Experts of a small language model: a variant of SOAP for the experts, 371M tokens.
Below are experts of layer 5 (counted from 0) of a mixture-of-experts language model. Rows are named router (the router's row for the expert), gate (a neuron's input weights, with its number), up (a neuron's input weights, with its number) and show model dimensions 0-191. Each number is 128 + 24 x the weight over its row's rms, rounded and kept within 0 to 255. Numbers have three digits each.
Before each expert's rows: "gets" lists some tokens that make up at least twice as much of what it gets as of all text. This comes from a sample of Wikipedia text that the model never trained on. Tokens count by the router's weight.

# expert 0
gets: " |", "-", "|", ":", ";", " –"
router:150131108130142101122125144146136122137167096158170137096135094126131109140180080136108158105175146150200172135157192100116131140167119120141104136142134109174132169179144120120112100107160124114105154091106127097116131105139133118109153103191116119148117136155145116131154109079138123140119105128121132124135130138116082113131098120137104093118091118106075139090116108089111154128121115109157142104130167141128094167117152143129117124109151144125108139152096105190106173139138140077122154129128115129127142167136118157099119121128114121128131113116142125157131092132080162105
gate13:155082098116109131123107100141131103158133118109145119102150140112097126142130121121141119096169142126100074119178156118113171158099145093156086102131144171120126142108182115145137137168161115100099122163180125093122113121144143161143126135164153138133109146138087076162130133094148101149131121097131119110127119158133087100182109150165105122135104093092144152132109119124136143105144136167063122108183142139119130137105156156169144139169114134136117161121095119100124078116143119146114149150124101103160152133108133138111134153130124096122123130119143132100083131117174150103
up13:114090115109089124115132082119122094151112116195131135208163132162162140120148110160133135108133111143137143140106095143058149137125177133124083169120135140115160141141106152179111133142131154140121134152146140115150110143119115125153080123124136105164144138136103157128118138096164132136156139136142168092119128143133082098129113152118121169140143116144118128153144113138113093105136113126146154135166098159146128158115099140119145190128111125126151117129132114125097139085099101153155119160126091114138117123085102132138131083108101110152138164078106092103129079102109100122
gate14:113117099158131104173142106131090136151068107131162137120145122158127153135155106118180127110147133116120141180109136130163105122108116124145161147128128139091131136101143131125124144146143106124160151131166127142113128161152082124147131148102145110092129097161177102102116113125146123088140122127111128147142080095141116082148123065099121145159138152114073169124164124114126119127141154123085136102163125107108156113137110115095188146148103082131120108135115105128077155124117112148094130154103109112164115120145125140184169139102157083171155110140132126111144124151162095115
up14:136141092157091145098137122132124167123119123137121121082107128096176137182123140129153170107147119093103127115139181117100118148117140161135131147109116123161112137081149122133121096121121178134103118100118139117111110078151114128117150116169155129116117121176071128075095160091104130161111091145123113156131108126142082157104147113117144141162156163119135120157144148109125130124138140092101103105144088077137156154137117148101139134157120126113146103097146095173161135124097106140117138088133148124132128154167138119121123120151163151145167125171125119157126160160115073092
gate15:157173140126176144098106132145137115139124132104189088134149087139127116107112086146127113109090144090126105121125110108068096139150129171109139077139120157111119107135141126057088154148139089138176146128161110133166123101116196161140118089148105162151149117161134139130159132110141094153124103111112118109114122157130135131111134140128128116104155139158139150111067115124129129146127129154116077118114156175128134087131132158125117103102146159118107139144131119136103153136111148126136120112156117154111152108125145111123136095125121136121118151134119091107167092163198160137
up15:130143148112148191128135135149128103139142125090164128158153092130125122091130101146138111073138139111148161120148083129134194152133128102161140148162106116112103120106146157101130187116167061124150135138147148119128126063126161106112149099166103135135144112116106093116129138096169136125097103161141126100135127146155154103105134134100077124105139105114142109126091112133118134093099151134166120165124151147091147110151143127063149112172126141160106125113138128107125139099135164088142136113149125126109148139159107122134135120133111111174139153102148129135136070117144092143
gate16:118123102118136107155143108155115180147122142078116128091117151152173090128117168116133124133132093093139162111145155128113152087120110107143085128094120162120147139184150147136108092128147114124148126134115151124121120119119121145150120108113114120134129154173136110130146131126152119111155123141142142126133078085072135108085169144139118112131134119120134103106133161130103132123170092154140172094169132111111133105081113126158145108146122079084140086100105141151086124201152143097127108111144179168140120127111126125112085121139151153109119124128149100170174161158144118150
up16:144137160107113131115135118158079117136116132102084094100148109129104110157159158129099139115121085104111113127150173073149117121114128136137119155152177116148141129183173107100130095105127120133167153139117133126122190105128109104143117128085121125127161140132113123089147188151151160082162114123104112132159129117139142119082183134124092118130127107141130136094125149124107148110140146114155193114150093127115088094089103131153122118154149155099114136111128092158103151152147115099109136110118145149144160138111126171122095100110140141129152137154144150142114143089156161081
gate17:165114125145145124113123118146106173139126090154165108134079111164147109164163150129129138079147147110114082119152119192140150136131113100159158124106146117155086149134176122143082123124153140137120099129148130168112113120136139141128151127142119156173129113122126185122103153101121124130114125138109125127147115133125174080119103146106128146103104109105133138106151133103154177132102133094086138130098141140124112119154177140128090106123096121150101110163119135116124141132070147148153104126195082114146177111121133106129152122102121062129129105086163096133145108127115101126
up17:159115135144129114147096129152084149130100129136179111119090146159156104150131143124115127063146137088078105094140159124124130139129130093132155120134147138185106121133166135133077108105134127157136134152127131115076108115133125154155142137152139150120145120113169132119134146127151158126136118127142096119161136111116149096106136130082132148138133140135137130126096144089128112164084105142092112121115128160141105090176186183147129078128106132121152097168102121148141126126069130117160142076181097099139125110152136122123167128130107134140132145087185145099130113115098132102
gate18:157141139123143108147119124148146100099140154081165133180144147134137108145095114092094134141143142119152138142127134119119156131124150155138091125107150097150149093148067136134127078138160132143140138159165126127104143083098080164134135140128139146134117131100137109161155122121129186145129163124138132183117116100118120141154140101118142122128106108163079133061128061094161109118123091147146156141114149105123105140107129122080134140140135114151163145104121145084101140164133160157148118132095131096123128071153143144128077110108100126124146111156138122135092095127175149120
up18:114140167162102102134120135152147133167107132179113136161104145115153152126151071120136162130127167135160133116149089092146153128105118112156112149178085147123133149164109143129117151145112085089139099096150127103168136118124128104118121091121127112108059140149145149096135149120138141139081102074118082158109107136139078134138148162144123112123145132147096099120155115146136114146171131135096131182114102128152140174116151150107177128135123134158151124132138134139155089104129112140138151079094141091131097160114139107150125086110135094103127109123134144130145127070122144128
gate19:168164113075145142174118129118110111140148130164162129150125111082139166151109105131110168118174079101149122136128107178130165099094119155089079133096113095130147138185140103141132090139106165111103140149110133159092139123106133110132184155132109127146133099135108099129143119124125146154170142141135124132133107111125113087140126114102130171095134114160087152102119107170104106105111145125098146129170129113153107135150173139083134155141117114129100129150116097151174124109128131123141147125099156113153101112107148062138125131149104165124158098115150117102117121106125156150
up19:140118106117134175133131145157148099155117115142127150135098132119136114099171112128146128109128129108129123121124124126111162077148133119116130136128121138136163097110136125108200117161125168136179152174150119166163119113179146107108168116087115150109136119113091121140126114071180162138075141154133131137095147069142112113169105152125095125136104141162128139124114126122092086097171119156087142133124148097120150125156136132088169160139133128124106133112127105150140106111131116125152125108147114092109094152159161102097155123095145193133143086124085120115121125107121105103
gate20:133124077154104120115098131137110098169105081126122144119095133161132128147101099116139106144154143180143122095144115071114175135131125110127142160116071119093120125174132117144131147150162134160171151127143145124121122159096130122108144067148088137134096139147104135108138095123147094142123144156164112078103140144122116128178093139148127133122101135154137130109126175126165168188092158093120102117097142080115126136153126145113118129154128111157138106137130109143106164132131107111111100106099158176171114171137158123119157127144097169125096117107134119153110142116124134104
up20:084110113125146145142108149121125161143187149158116187132103123127160105110124145128124130104153163082129136168137160171129139123089130156137099100110187124120112119118138118099096129173118137112116132147152086095169103176168091109092163175148133138101167126137129133130127150108139163111112120140124116094160139130130149087113134137087126109171078120142138111142123145131098139090125116167132129144108132120161159153132144148137135130142118117133102106128111134108065103119130131121128116113092116099052070111128084128154120142151121166143124147102111103158136134118154132145
gate21:110105131145124055151167166135106141148129068126133128123148102126134176145114140110154122148176123098151106071110123138095159092127140121124120154149132132121222151136139148154159135144150164117092145141115112125123147083095133124105156159106068089152116121124125116150125111121106104099126116071104112192146120137144135129107103136134139167121145108109102151122153106096138101155121131129140146120146106110103098127111178100133133129152124119134134103138133111117123177148138159122146112153087089147175114125141133106133137172136136117133106149117141154119134112104150120082
up21:111088156122067120103110110130155126120156131191097111149102133125108153109150104161121117143094152159137150130152074081161104089107145143132097126144157117123122111122125139124136132125137096132118174126085162143095192150129115139118086112098138122157155138109136109132147096139174166126149202161109121116159151129092159125123140144119112124091150125131130117124110114138114146091160121128136106148120124128107146121136118115128149164137082124144136084127142120168166112096125146153131110156122122116099128165149147082073111092145154109118154142189139133140108093106122110133
gate22:147122104097119131135168075155127115150113124143123149073141099141123119143082100107118134143138129123129105150179174149111149108154142109094133130133152136095098145117115158156180109173112123119148125127108153143135106104143120156158099116136178179131144117123115136070136109165114077138154109097145121115109133129153124158101144092125157110133160109132096091128161142129151111155148157138107120105150125119099123164106121108101149136166147137160113118128169142120158094113073109164130173114106117145076167125135119122143099148101120117124164101075152120166105107098106131153
up22:116140156132079142160118148126154116175164124134121087127153113094126080121113130146112140140075134151126098147112138142148148157187143101118119097154143090122172102114101114128093095108124134110134124117157096143128142168146114058142138121112128105145121082104129122136164141108176182117131135178080151143142126111178122136148159188139088101159088168087153160111104107119128122119129122140157161131117104128136128081142167145132131132127118126118130110114132119102097146140150139122111094148125131104124135137073099145142109139136102167128113129098099105129159170154136122130
gate23:131126116146131122146113134122117123124109152113140128114134102148124119175111097124104083180145136135161123142148133150148096111074102112104142139098145096132143118184111156144129120141117175112071120110126154103138152092163137149106176110121116079145098116136106149120150132147093129122105113165136114123121109164152107087121123107128150134141154161144113109107144136123102147132193107131106129087200138131138129116123161118145168058077123159111152124154150106126145114120135149108151129115112087089117107109138135131102121162110127140122120111191180108181116118144141155112
up23:143115145131074102131071097118106146105126128132140142201119095133140111084116143135149104096119124133128114153098106103113138102131128164127074146110140118130082136172159140125132127128136152144168103144094139112151117170075117111132143116094077129143120131168109152156133108205116129163127158121102124140157147129121157102134132137127143124144097125170133146131146112154107138118128159140066110122124096091167130111142150072124102143122134129124171142119181135076111145154086105115171130155135135122128117132187116164119099124107133128144108132141159125113103139136138152124
gate24:134139130082136148112104134078077145126129142134142140130114123136152117110162133109148096082086106147151120084085115119126174117126149147094163175127150200133145135133130130119131082132150130109101106115120170118131114125109103125119170078110135129129141141140165132131104106139105183162120091135142086146134167107130157123061091161132149065138146113094135146143125127125132166146089127153131141129085119143153121153129167117148159120131120111144118131127123114154149136121180094106112148151132147105137127152133137149117111099156119098147070100143090152160165128109127129139
up24:089116121142161149117143152160160137147116153135091102109088144143166125124149122143134075165122124139180138083145124086119149074133097181120134126159104114085122146123114132176142103145148111141102162110145119125121095118116111133135122098098128156114145127108106161146134124121132120154111187121111137127106141109163111170100135133148114144148153170101144143124095124128136134104153136119104074139093116125115119141144122121059110154130191139118157127147133115077136136129118126066072123122157142162183125114097116135120126097148133114097164151151142132118119108153166108117
gate25:180114117151143124128123144136124136125123087076158141102105135164137115101106079129104112156138139129137131137133149124131128143118097058135175155080157155121116141127115122096115107146188096106132124129133121085080134134117100133086115142132090118108109081139165118075138114129095154104174143149098131164129123125110175137152125106120161141140112141145146147174111159135158121116090064143109150117115115142135146127151108143106135145096177102138132115107173097122133169130150151118149162143156170136082115120104090128118134182131127107146144137146167132111103134135135129138
up25:069110139146155134119109119117144098065102116166124140151133140101134136133101167144148139180070111121139120146106127179137101173095105125161092143091074135148141136131131128125114118139129114163144135127137101134136101121116160132084120099132127177128098175178105101136119127141140111170178142132088139067100117159108159131143099127130135110153087107113123098168182158145120155141125142135126115143141137133162152130103109121166125088166106130122125141118140115132124134144125098117118139129149128124148116150133149148136089127148164162125115119144134093063136131107094106084
gate26:133129127101122146144162133116111121112140101140146109101129094099159119097084073135118111156163122106158128136148082109138132163118166138129152141138115140089140162103178108117129133110154101161133155157131098095168084130107164120134116174165134108141136144127120101100116090140130132131188134155117102163101150083103137165118146105135133072141131138158137095117094099100138114130121108116136161110104142123133117134132122150170182095134173088128092160137119095149068123150143122140108128108139112139144185133083107123141090137165079128151145133133119146145129129151158126127
up26:150130127100106161127158121103135152133138096151119140127156130116158103086093099139107103136156139145149120151144096139115112183147130120172126140104105148097145137114162129110157147152132140155135163135116099121128065135110155117145125176123119131129120147149114091103146098137119127148169143121104115123112134115108082176127137078131123094144132117130139096116107144075132136104113123149122138126116173162121091125127140147123172096108189094139061155090119108152113100104124126140101155147170119153151162118155106065114094148144092144147133119153113154172118138142154123077
gate27:151136143097146151147115124118134118111147109151158116155127098142095121143117127155130126137115146163168128183146143130156099107146106131107123133067104141143123169157123113129126167114110105100136146135119152131146107104133130082123127178123170134145122114100159158168114104144093139141118128134117147107114147168138150135088117149121143116121109132153127184155123136151151102137117098120143117105171136129180104152202126109071130082130126125123128110109113089099162135079127148098143105141123096121128147139117128096086051090126114121096146179095090147148126143086134133124
up27:091141114155152134105080155117102121101081157099131145125142108194153161108147098142164102142098114148109115145148145143110145117110146101153104140112130148123103093113155112152109164140147169154164112116064120139130152139154101167158110158165109110143134135140161152111153149140145156145162121114122107124121113078137107121118116140119137162143163092141153111116127113158137097129119128110148137125099109083111144105101146146113159132110150177135075111158087155098159132170143136120125134187116106135158093143093096142128140098124163103123128098128108082108115126124106125078
gate28:100115105097108102122091139118165130137121146124158125118140152132145130145116178099145178125134098151128139129136131165141140147116138148106146147090106115101146108115119142153136149149124123155125153082152143070114141088095131136136072099113066139152132137145124158106120150123115161127088132136127153095146150140114148097121146124081128183147146139117165119130146082088108154133101137130171154147095098167121158121103148152143106171120152069119149156140115097112159112098133116104162139151158151127094117159106109127108121105177083102120118127170133123102141146072132153109
up28:131138164080164113144115090148110117125134129108175144150145109117097136125161126074132118138156125105087138163133090131152189107099116107141136133059107131184143095197089107131114130107154121176143138099121142096123146127130110131108087099119162159095129139140080121127143162133105128162129106123136139090122158129111179128094124120131111142183153101138127134123116132069131150108133101127139138118139090148107149112134159122182145147156150094177128134149143151144142108102126109126138139103113142102134145145111115144119141133143128070120154141093143144095129108114120108156
gate29:104149120109134136098117121128117136144140134135126068142076136144097149106131182152109137121151141163132157134121067121142137134126121153156084139173110133154099112113110142158143144131146098112129152115094151128137183097124121117162142121109146154113124161138114130090098117120135171168117101143112137172149128109157146187154145141139153098115134158131104133104182127130088078115115124083157132071140146130101082111114209117128107120120151151133106149110121112122129122168130161133108084153109124070133121083153121135131139113129162143112105142107137105137147133122099117096
up29:158160096134161132091129088141112126144151102122081110136128132135139103081117096151138124172142172148170128114110120118132123136086124145149143095143178185100123139098106156116151130126126116095122120106108137163106118144117077134122158123152134171112150105117120125146088153160150169133106091146114137148107135154132118162169144156120152122129129088154116137097129123154098175105145171162167119123118140103131105111102124093136147130133099151155114153139138099137099142144100173118117075152121080086089133134122131143109099090082150168114120122103104152164109105125139160135
gate30:138125075164104133125124130086155121161160122117140158102145122153152114112129164149105140126127173149129094098095117121134087124137081149090176147114151100144146126137113144130147123130093104073144136132101157159107147101115115121133116100125166137124166152104122155119140171128152138079130166158138141132113112123112129146162128157153097104138098137107146090101126118107131142140104204127107123088152148109069095147135189157096110137123151141132119105160117121161148125096102152129111111101141113111105067165121118123127147098135123122148118136145131193126131092116147120157
up30:144176149109119128112111105129136126140109123150135159174130138125133135102134097118134117131136095104110144098180111131133116096176141094140117161129133136119091125114097112128115136164137130150104083114130140114125090194173120088135151132155126165145089108141137118145115125129123125127124105088117088103145163132123168126158142061136108132133148127177141151108130164182135121088133086153138088185131118136126151090135120096139130162125090095124135129090114150093147140177111101135169133127113140107154110095116117084155161144123118161131109116091126068147164124152130144151
gate31:102133102125131154136111122175126135091138154163154116165100133142127131166133136154159088182120125110146106128149110102158117144112133089132122125103110143119159117118147101122117116058171130134124121125129131151170135142098124114147109147095137156136116112145159110086112057111100133083098134119154138124113089131149103116121095077108130145113134121134141127145110100132153108176128119121100108126143130141199160152126084115110122109125142122113125147167140128147135135149122138128135135149172116116142170143179162122095129168072108141097136084135109108158182155104101170101
up31:170126070159075160149133141145137149113175111108112113103149112110106107140125160105122130166122158090126118082122145145128126117143127124133149142112161105133128101096165159161138188124135105183115139125135159166090116153105107100055142143109126158125154130149088167122138137077123146133123126120106108146104138124127121116150091179127170171114108082116144133131106106109128132096162123151148157145125118064095097112120123144120089119150123165111153098128145118144119100105135126133164133122099120094138141160106121116139141122137132113167141146113116158120142071149167131137
gate32:122194108181158149153159127089116124099132139129150083108106136146114115155179112124165142101102131105143150145097111103111141106101116131118141099111137151129106139100159114076084161070121102175093127096168127099105129124116128155105155141175128116147145090127083129133119139151139132114126133147133160118115128189124114114116170113124142120091103134126147151096117097122136125112137108184110128118129124089124131141157142107149125207158109118134140081156133112121166140118152127105105102116124105128174106127134124128088140164133105122180140149139135144123139167100126115127
up32:143110152133121082104098134102137136146133165128130148158170108130145113107107084148130095135126107123093088119145148134139099155129147135152121138133146125161116117111113102130119111124129171118145148180112098145128097119143145113106093107128136123121144142127171117107104117093112165132123105105110082136117128143158198185092120107094168115155145107127115126129161120109109090145160134123138145116154127148143107078175124140086121113074124115135120187118154163143117107121164099155142115145139204104078163157137128149139149108115163161074114095110130135156121121116123111147
gate33:121143064128140170134156105125163108120139129113119133120149154120156154160108121143143128123152160156160122112151123139116128127117100130121138140073167149123112130110151076122079143159128155134140138139177123144133120124172111102119146149089098176141145122129141123101100103102155143131105155136131152140155085145104115158129133096159108110120102132143150111128112119152098089122104130095126161088149169169140129105107116117123101087104103133137111080080145116126101151112136143099151144176116099131109110146120208111090128172174140113153132150133163134096091137118116080119
up33:177103181165122113125117103143111126144132127077115127111103095099115138116141150124137150127134109095095115162094094129099159136161123114158132068146144136121147147109147186113163107117143091110105119097100138142105116134116139142106100106148146066112098113109090118144134142171119107118158136130124133152136173090149153082114128164101165180102131141106115134111131149109127123143156140169107111159094088096138165160147121112144160145130138140099137134133145159105105133136122128161130128091136151147165134121133062142165130108099127098100126120161117133179118160153150153115
gate34:162094123095194087083123048188108142120126124147106111111125106144117157151137123113128103126133109120156107144128123140109116134153101150100147086139135137133135082121134113159159178097152154151132131104127139108145117147140103118154102141164154121142149102080163129123073139117125150194156100154122109123125119110121153160136150097124100095104132146128136144129102122089091095154101138167114155124134129098156082122163113140107117136114132125117112135131130129124120133148113128132087129098101153114188137131180104134157123160167108130155163114138135134123170121132084116149
up34:075135155158075108141114121128088101101154170122136118133135183131123112114093121127118100125084125116158158132160139075123122107104124150092142154122150153102103108124117106144123127140124138118106127158151125147144151100122142125129167124111158112138155133154132144152150134122095130121077112076140138129110099142125134126100058140099139092148157104080137137121156111142104147168162193116127119097112135143093103107138152137165121169154126148150151120134118155184148110122145146103144145142126162171135108122188110077119082135125126147131105123138105134109111148151087162120
gate35:122112128123107102107174141104112155088136066088103142130130133139143132155097133117132165130105103155135139103130152163138162140164170135126165115119166106130105127097156130130091109125109166093141123124096156109113126138128167142156071170113135152138135148146110106175114107132126108133086119137133155140107162137088120129082127141104130159123158161074096135125141168152136085152110155131149146097121166149098104109098126127123156132131093127158101155130069157111105105129133141094118093117118113062144127104123144082148143144132094136160146128114130147165141140150164150153
up35:105099114115161097121080153111146173136122085169112176112138126143124101131091145115116100123121140110153176149139140111077154123125134119083097204185133130154166083146132125101104152103132088108129134144108153170109184140132112140117137111097173133145140172073112136141134125164120152133131144126152125127155141133127121095153089132108110114116135099130105136125115152107153131118174125100117082125107152130134115190141128138149130127152122116157130090135112134143125164132150135068084137139124161157125144113119087101108093135125152098087132102140148142121125119113138126136
gate36:117124117122106159155131145171128128121140138134099108125063127139103116099129121157134153125111136145106130106133169141102120147090117116110085170124157134144104156180132120109125106090115146149181149149119142148093082149135127139108098133146156132158157143118106163098122124125102135132125146129082158152129077140137121165172140114083139129117119111146117081139134072110158118111122137110132112072091154160144096119127154155104162146125092099108105142074174132103153108167151150119083197150103155116137119154157123131096121143153108113135142107146132129127092143129152153128
up36:162129136101098124103140113181130100182157092177120087114189194131150150133139152101112134127131093128109116119183141123142154153124112067143128137111118089102097158133147105142139135107110173108138105103127103049174118120142135155130108165113093117146099093143134149137134127122141137149123135112148125101157136120141115125110139116163177135127142131102141108139096156123175101083087125144139095140123176132107127133113119136115130148140093152121120161141139111169164106142145115086115119130124144098152117137080116135145127096135107156121142109163151084113138120113116127111
gate37:122164140090181111158133126173164130122134119166159146122146135097101097114121126128130134158122146083136049125122101116140147161124132140099145086134151122115099157124126122156132110116128123157099134094146157121125101125152126198112136104161147140080097125114127140175080158107130100135114129127143111145178113121126123166142110117159142107092133129145070116163130127092089107125151102161123142141120114097128095127079131088108141085116129151128163183128162136116148132135115131113116104148130115104125100140127168123127166105140121146176114134102127182083150125117132126147
up37:116175106127136092113129132173147152143161141117140130133158138127163138105140149118109154101145130128144139143112144114118134133117137118175115122144110125180097129167150148102105132111159108087109143153123142147126144103113111084067160111132103146116109120098136154124095123127134173114124101097157140193126158077134124142160142158151122141100131131129177103170124114081124130136150118123188121153101141098156097150117141114111110122083147140115087120086108088148117129082112119107148124167171079131125122111129174097108131155087116152142107078090124149142141126130099137161
gate38:130143076136172144163120170099140088151174118111128114109163158179133107123158120107091128122139121099118152163162119122149110149169122132157123119096089114092138089137147088094122170123122142147140102113164117117137117112129091074108122138119185141152127138140122120088185154099145128095108119133109174115147128107103120140126097130124105089129097130119155139113108118129130081166152138150141111109115121084094127171117126120125141148124127104150136122133137139107124159146136128110099177132086165092157151095163117116120169150132149103107087126149099175166143104142137144134
up38:106124096207104150117138121141126137113109119118099131155154127139122141086158122151134109115078147139106181091119134171127102130109123089116109157146128174144138161125085166109153154152143084180110140110095190154138123118126139117114125120110151164158120109121146100140128104132102160118124174074111125159100122114131112115090147133119152124112157101155115118143138134110135078123103106100097167125116116110102149160146141129101099123107155142122135115138114139161129164109142147156121103134132116154149086124138117133151156107135127168158057081123145151107129106149158133090
gate39:129120107118152117162146095138071166128135134113130108133163108123112119124167141117175113125160121113125141141150109128127118140120113147117148139138099142131123137118125118142082145149085118072152151112138128123112141114163125118120154129148086144109174147168114085135136062120116153107131118141148149093137093143132129139135091160124157156157123147177135179105123117078150094126168118104137147093151162153104093168112097118128144087115115102125100102110111108151130178168111145072125122161083081158097093154143149156138098127104127143156109157114123125147128111125160116177
up39:181125147127130135120101120098141143156137106159155106149143147087118122099112148134089128138106092152126120129093142182126163161124149079118132107117140128136120104136129100086094169108166139089139150127123082177097112112105153098099147110115141123080094167142130126125082178141129112158087134148106143105129149098129152177100095158141131152120151119134126091158154085103122153177129113112106087094160151126151157116147117131141120143129115170151119147111117123122134096122169135109133122088171160121106151136102106143149124165121104124118133139152147131139109145162065140136
gate40:172144133104105113140150105139150126130161131074133121141156127117115143136099105121083138127103105134170143092141123182120142102105130122164145134141084096100115145123083143139163091094129106179173123065148098120148117132165118118172126130198086131155089112114153147099113132124146143138139115129114157148137133134089128156153118162100135130105098119137108128131097163151133124072156148142112124133136120130166136093193139117133109119103146159136133093122140124111121116078105152126096137129157163108122129131139156097150103100145115126099120096115153121127100147164117150181
up40:145111168130116124075142152124101135117114058132110118119176090137150133119122108132154127153191150103096118122170142099129122113092150128148125143127089138144103138125147121139100138155099115098122099139119136112138134133130102187194182137144109138118151150139108136152172115152120154140163090136122072100119118139120113089112114130127127099113119184138115116122113175118102106180157148098154114122104128113121120161117196152130098137063125129134142104154118100162126096133134145120154144129103145135114119143133118118113119156131124126123086129102109133134140122181111087169
gate41:129116075116143096140166128139166122153125110128177064161144140138107100135142143118135158146130129116128151145123097128114158121093141146115117102135123122148103099105161141161119135162121111132110139085161131112145145098166119145147178155138133064153127102147116154096112091145103192121103128113083130111118128120090137162134180076121116110220116111086126149155127163140117150127091155086150115147148132138132144125154150136126118132149102098136113166128086126109083135101141156130120155122138110098080131105125118103133149105130108129148143133130136135139109124120141088161
up41:164124151117136116101167127137128127102122068126131165131085136144191072152125140120129117140157131152143150141136129110138100184138098115130104116134133167132139103114177130129128140155137153135128165105143168120095093099079099136127071154109127162160114113141127116141154113128140047131100152128153178109123122109116131131148138148135124153131145147168143085146170118110128156144152125139087107129126130090127124084079113088117147093157113132117119090077130128142128131116090127154152076142160140130134124132123147119137114120106156144128174137107168114139130121109083109129
gate42:122105182072113168110113126127097130119140125105164133137127106128132095166159134144137109077135115114131114137109147130156131091112112157106112121101153133084173144147144089156125110095110129167074163106148162126119123132142155085127132098118109121135148107140150167158097146141123146148091130103153158105180142139130134134113139113138172068147153149139085115127135117124141105078105143150117120148103109189140112119159174172148161119119093160127139088114153124127116141111159116145120120138130102088136097143115156129121118129055136151142114148122144128170102117137136123091
up42:111153075154106134142143158100144146135141146123062131126121133103094155119128105096087153138096169086129141140148145112117117127103120129147089108190119121139118113133127148118135111173163154115166121145121099138135118098125146114158141124148106093144146134099112125128150145105086142155180138144143092167129128106109131119136112194158161176104122090115120112128160145146113120117153140162104097123167156111128098096105088112093122160150122115084134135128094131139108129130147155155116108111144143170144137127138117109147160124152125143088190123139141139118141107076065098122
gate43:128142147111118119134123054148153115123136135101131068102120138112117115139124127130122157153122117144144123099104156142093108168138118138170112124139122130125177133085133124116084103148152116173168162140125086111106105139124110164132135163090173147104134172076167119129102103095119109099152121079104107162122123126117135115159097109140099139091126132114119140141090160113129104133188167143165148122132114121144172133131124144139138118117172100158083144123086099175160136132118157121107153105150153106113118170123085144084126148122119153154147122148125113138145145100165104134
up43:123177155079146138076127113110116093096165119122124150121123107151152112145148148119140113149155149125157104101079124144138118098119145114139150104115147120135121156110129126132116058100065130112087167131162118176109130129134109119133146139161142156114114126127154136139095124104133091134128110099149152138105133151117142122138116067187162122111120157149156125145139146142129123117152128105159130141127169081118118118117186145170177122139144130186125115124115130172129100163164095148079129122133151140097121124158072110104097097121128096129156140106100110093124119117152138143
gate44:153137137106142103107123115057117159141149156108109126132104141105107094109109126131099131127119124085105137102196138140098159121128141096090132112134106148133112130090147088134153121117144123155137124193147098153078136124123152137144106106160120103154150155139180136093160126120126153144083120118130093147096131117094094132127148150136107108164110116135122183123117150146103130166125165121156090106157098087142109144125158127083143121157115136124095118169140143138113095126172154119119157132114158130130131088142188136127135141133062148135109145132112153148113104126142170160
up44:148136113155112137070122130092106142102116161135140102130097076133149097137109160137121104145164139104127143156169142123123134136103128138143124135114151119127109113118121124144140143148111149140150118109181139126084091120139142121171100138130138123161135131111132101096134097168127083128079137099143143097116090156090127170112143162133163183147127125106106106105105111102156118119082145118166115144131131128095136072115136068171152162152176155124143113141153163120079087141140148134125102104141156129119143087080153152138143156174121144145090116155112124168118150104135131106
gate45:132122125151130145111138132152106121190170113120169103119126150124160149131098119094149099139100105115124161125145074171121160089147107088140124198137124130098133132122146112113161137144142108118055134094106112120191150148129163142135153121137082145106127141096137113121137143119131119135130134116105136136202134118151145083084106155133116155085105131113119148127108128113155140120116114063146145147124156114146164175106121098103113121128153138084127144160107125167127087111141119081109138150152095136149125110147090099120135139110111174154129143131122117127147145111130140106
up45:126126145094108130124122126127109134087135155106088110120149093090102127196120143113116144146147100175148140145144137125146120156093149115133129109176107147140109123127134099133142125116096110165147129147165139194082134144117131112122138187112144105124150078105132120166137145141143112116123161092143107146104130144128129137191139087120156140097127115089100099143119156116117088132065144153149104152095161157128092127160154109119109138105140142087126153164129118124136159106090125162136090160077137118103113162160136115144150132110119096129136111153132133172132092159116094114
gate46:133147146131124152168144104148149101180150121138159121102160077136117125104138062147080119135114152128118128102125148123180135113123093132093093130144135100113129081147133122147096151128126115123143110098097109161114149183151114129144120146146155122132135139124141121146122156133115100111132128123133183135134171125124155093118117090152157168112116122094142108165111111110135092115134137151123102149123121142159134136108148111133122147091106158133101121120090132163154155144130108135061123127178141109130128075144106137090099163180069124141133135098097180155115100109164164115
up46:112087134117167130173137173084085114102097140114111150139118094145093142145095085138071146115100130152135153170134099163128128106198147098169119157143141109132079146118140102158096135103117108123164153120132155155152115140133116139138107145094131149160097130141154107088127117129144084106134115150121160104168138099156104090131144133162129152145104109163164148142123197131155178094145135110140122138146140104147102153121172144124119121128134102141118075117129138116124111104105111128097159138118139122123115108112160100148124120107138116122118095087120118150126122163134097163
gate47:124130173125157147125118099126140136128139118112086134126158122112138143151147154119100119125150118053145083117171153150126098132127108149131153098150094120083102134155115151122099155148152120176199138140099133105086125126112144127096123122151138148146106106151142151100112162127159127126157120132145126157119158112145129154124136088104149122144092118137112124088094130093120099084138176139094104135109127121141069168115212133113150119139102127176158131108105106120157102089140098146134127156121139119148095118079138129094161123138097146149131157137158137137148104125103107148
up47:145129050126131135113146138098137085091153144129201171146126112170103139136122150159143133154118123162143145154135103179081138099162088125135137136159124151133178143111125090142146138116130140120091122114145142140146125135106100079108130125116107130157107125106121119120131086123116156107122145133124107099100094144128153140167119101147118155129156136124124111162110128130166166099133110164139189124161127121126155104090098137133119137137150129160143119090136143108153129174119128111137117083128158142128154127134114148145126097135120118133083100085101106118061144080162112089
gate48:181138111142097101132161134096147115127133164137124101115139164112138143137158122082096135149110148135134138124107118106108139173119073126111107125149124098162140128145125090111113158082141133087112134155136115135116169135153096114156124119139129122201147129103123106123194106158126184113127113120088137138162117169109120088133165145151136154103161147112140120121130097091156137134101126088117079145152077139132106111120090086116140112118161136106134139162137123150125107103136101155141099179126115172176130125124102142144077173143137135102123132124113167150120127126102107113
up48:165090132122095125098159148153118173131174154139091144128139107141138104202101136083117143152136157079137100121101124071132150116107125100148155126108078155089135135119070127113110098137123114126149131105141185131117122121105089133147096117152115143122140125109166119118155117108132156147128132149106163172144108170148125136142153141126111154150103115145129122124142158083122102107083122158129117103172133100135115110152091106110150106159133105114160135124133121114160095109135183156134101199117127162127108149112079135133155123148116110128146113135111088120122136142124151154